{
  "num_hidden_layers": 8,
  "hidden_size": 320,
  "n_experts": 16,
  "experts_per_token": 2,
  "d_expert": 224,
  "d_shared_expert": 0,
  "hidden_act": "reglu",
  "moe_layers": [1, 2, 3, 4, 5, 6, 7],
  "router_score": "softmax",
  "normalize_top_k": false,
  "routed_scale": 1.0,
  "balance_loss": 0.00937,
  "balance_bias": false,
  "router_cosine_scale": 14.0,
  "router_bias": true,
  "init_std_router": 0.00655,
  "lr_router": 0.0012,
  "vocab_size": 22360,
  "norm": "layernorm",
  "norm_eps": 1e-05,
  "tie_word_embeddings": false,
  "optimizer": "soap_variant",
  "learning_rate": 0.00445,
  "beta1": 0.95,
  "beta2": 0.99,
  "batch_tokens": 65536,
  "max_seq_len": 512,
  "train_tokens": 284600000,
  "max_steps": 4343,
  "dataset": "wikipedia_en"
}
Below are experts of layer 5 (counted from 0) of a mixture-of-experts language model. Rows are named gate (a neuron's input weights, with its number), up (a neuron's input weights, with its number), down (a neuron's output weights, with its number) and show model dimensions 64-127. Each number is 128 + 32 x the weight over its row's rms, rounded and kept within 0 to 255. Numbers have three digits each.
Before each expert's rows: "comes after" lists some tokens at least twice as common just before its tokens as in all text. This comes from a sample of Wikipedia text that the model never trained on. Tokens count by the router's weight.

# expert 8
comes after: " in", " the", ",", "|", " In", "In"
gate0:112078114095105141075149145117159162109123121096132131163148121123118189105196151107135143105177092092169110126172152118153118134168134130169120093170125114232113118177201082140085133092110102
up0:145142149146126137232081102119108166149074091193108117126163208138066071068108122178134109119118141132111162167160144193043105102133125193115103168167135175145073114197086153144157174134079088
down0:108150128141112103145087086156183173149158140121152119140190140154144104141147121077142096111128089157129139125170158130109163124150038180176174104121159164104113134117147103115145088165090089

# expert 9
comes after: ",", ".", " was", " as", " and", " is"
gate0:126076164129135075171186119103082107125164160054175172128137093111092131154178173103147152129124180181164141156109166117146119128129103134134085154103109108117054177147099053071170075127107104
up0:160130116104197113101106140194160079112160118127155087170123081100133157120143089102090122172230159130122162122136130099129101139108147114107142168142133099123116167135140120100133144124129147
down0:085123161076087117169143087157189120146165070153088051117098126123144110087074122121095116131127152164081131070099177126127136097122122113131075173125123106083165079125132151108091145159173142

# expert 0
comes after: "0", "9", "1", " ", " |", "8"
gate0:154133103132114125076141133182109226121149111121156155111091139133119132084163138095135165127120139081127158119084183082138130137075205087165128151146154193164144183079175078170119097142102163
up0:169156121192155126126150149127094128104139131105136120101149127155139102118116069092072085119171134129123101126161105190099098119212088133137192083124143093127141101120127114097161138057176156
down0:079095069061178093122165141092080138123109126131120097150130151126175117128139103198161108146189161113144089076083049145101135104145173142131131155116088100228171117127208129099097107093140148

# expert 6
comes after: " ", " of", " N", "|", " T", " C"
gate0:067163171229127084152126109121145119153116172113054170113081098160111152119085158169135117071092091090111150067113079148165167177109087134164162115109120158166179217128090108105098112135148101
up0:053132166191099073140135118145121145131142122149050142082100128138128120120141122128117118086116052101165141071100084148182120153113077114182168103083141123148165191138046090128188067141154103
down0:136158252149088161165179115143110130114098106113120158136145147111118142119078094125190129108110199105123175158150146139150107088088135081118151130144193155151119120137142163104135110095135130

# expert 3
comes after: "\n", " |", ":", ";", ")", " is"
gate0:115138146112149150143156106127145041121138129043113093132127084094134192158138135135083124151099107098125148075100093196144130111155161143118143154132194165101084132150131135091148136156089137
up0:120129133109131129135105158108136099141136061104189138073172105104149126098096155090096165143130141131110132172056156212166134071188072159167127180130183110112155119127137154129159168120164142
down0:138179115115107053150157083193109079169127121168050133089105143129046105123114104145139067126168109186125186170148120069152161206079118133144090069055165112120151171147065117182108066129165108

# expert 1
comes after: " |", "|", "-", " (", "==", " with"
gate0:159162178122064091111131110185174116120077139111183185170159067188100130103106152127119111116128075105148143156206185104138146138094095144129127137099101118145157173160135130164132141101102175
up0:131140127080115146060137139156142104097132163114120167129108082125146137123097142055122095167134090163162144098174092101100031148118178092137161120150098157130133182095135130115131111098096178
down0:126129120101129174215111192131133142109147194085115113132130133105144152173121085175103144080150167128095182065081065129107092120166090144161160115153166103148078148168120114124199140092129118

# expert 5
comes after: "\n", "1", "–", "2", "0", "6"
gate0:090164140140110130134112178110146103169132139120108159116083136061162146046143127177179156111159158144128107062080156138175148129112158129082128084156104123171068101102153082129199129092069122
up0:147118106085120127166160119137126091136143115123139107102164164171082096183102134111079136133090112096130122192117115158071128092147139140153101143101145187062154152118162154101115137180154175
down0:109125126148129108136141072096193156143145105143091144169149112079137146130151064137068163158167067109133131118104109134081164082161125193122076127143117082119155081150112106110078116145169115